Weights of a small mixture-of-experts language model, trained from scratch on English Wikipedia: 12 layers, width 448.
Below are experts of layer 3 (counted from 0) of a mixture-of-experts language model. Rows are named router (the router's row for the expert) and show model dimensions 112-223. Each number is 128 + 32 x the weight over its row's rms, rounded and kept within 0 to 255. Numbers have three digits each.
After each expert's rows: "comes after" lists some tokens at least twice as common just before its tokens as in all text. This comes from a sample of Wikipedia text that the model never trained on. Tokens count by the router's weight.

# expert 10
router:133088145165092141133119162091122117139198149143143100128154092085119091123129143087105120130122105107110103170117163065132091107097123124151143147170095142084129189126120158138065095113102143126137157109144145080116181104141176190140138152070148154104159110113144154106136140163136080163085168088121165069159145123106093121131089208071
comes after: "\n", "-", "|", "=", ")", " ="

# expert 24
router:095153137136169095094075136125119060118164137186188120128069103076114126117130121133184146052170032135101094169141109090147124153119100131179162175117120156093138146088113163149127128149100098116104179149138100118181105106141180184157144122129181116143184112113186152131121097180176141134078129174105173097209149099118151170143097163120
comes after: "\n", "\n\n", "  ", ")", "\n ", "\""

# expert 29
router:153134093177117085078093140093153096107128170167129121089098097123163129130197139116201162140132116139078129169150129086109074163125102157174102168151094116091131204105124164194120042125147085124090131151142083108119080114160170141161114154099124093110154134077162088143125083171123116183129125107100142078142079097110111167147116179135
comes after: ",", "s", " and", " well", "er", "es"

# expert 22
router:109171131171161156180128165090130086124168152147178108086074079101193121125148147140160169100174080128070119193128088132096113121140141162158148149189114166099140199110113176138108106132140107126096152179105157103227120087155137168140154150105177092110173169098137154085175069152097145130165146141185106131089069125106085115154144122057
comes after: "'", " of", " in", " as", " is", " with"

# expert 30
router:132113092134087108113094195121136148151172126130163115118140137120130108094136161154179147074118153168134146150091181118164127113143114119128130084170113123095138175065114162206143132136100136149073173118127098111162117144160144150169087146134099122054132117099149105142162099130098142140174143121132139099137139126123138118151133133100
comes after: " |", "–", "|", ":", ";", " ("

# expert 4
router:103154109178105104143116180123105131130155138141121070113102128053106098097187121123141147099108090168101153183128213144070109106076148115157136123147162150129157201146110179164103129144141117129106139110142166081141098132130109111166148128098134108076166088117182160092175075153118137155178121090092142124177085116090131180150131120125
comes after: "=", ".", " =", ")", "\n\n", "\""

# expert 9
router:155146093136130058078067144112134105119183151170105024121105177103158099113143171087135163132165097089111108190176117114087070121152094154173052185174090119113151163123095167216129100115133163114139162116146147134186136128111151099123190154093121115103150091115138140113118074129161107207125140138110147104148096141120137147183064147100
comes after: ",", ".", " it", " It", " that", " he"

# expert 20
router:153132140183088119112097166096116120122135165142112126086131104141143079093197119154131104115158129124127135187119148142162092101166154146191144120112098121096187145085089158144123125105138156136140123140155144129153152153148128141154084240081115102122160150110199111172129098117142126146106159073113177131112152150131150101157132137096
comes after: " |", "–", " (", " 1", " 2", " 3"

# expert 16
router:172136124164071099118085150076087079114201164113124069102119087127126120113132148095153147107169109134081101166091143126099077134053100127146103145111119154081153122086087168155087103133172128155089146101132172099163148138117186174161095155089131084127133123110167121156124132142136105150086133131145148149156092159105119140141141161121
comes after: " in", ",", " the", "19", "|", " ("

# expert 6
router:195173149189115126092125138104125122118165182137128095113125094144152105145153139150172164085140015115124112167141127161144080166108127163154174101171081128072123131126139135104144107135099144133113153128140120069124098102135165116131165161111153143098158099088134098119086076160145117189152137116126126120148112122128144085176111154114
comes after: " |", "|", ".", "\n", ")", "  "

# expert 2
router:085166124216156109125102151126128140155180131170135113127100070150104155138157133100189158107187123133127120201127139155078137131107108161171149142200064140091185156155126176172134139140129142137116172151103182125214120114155189162168121177150134070118112117090165154158113090174157149107135123161123152115135130130144093186140168147138
comes after: "  ", " of", ")", " in", " at", " on"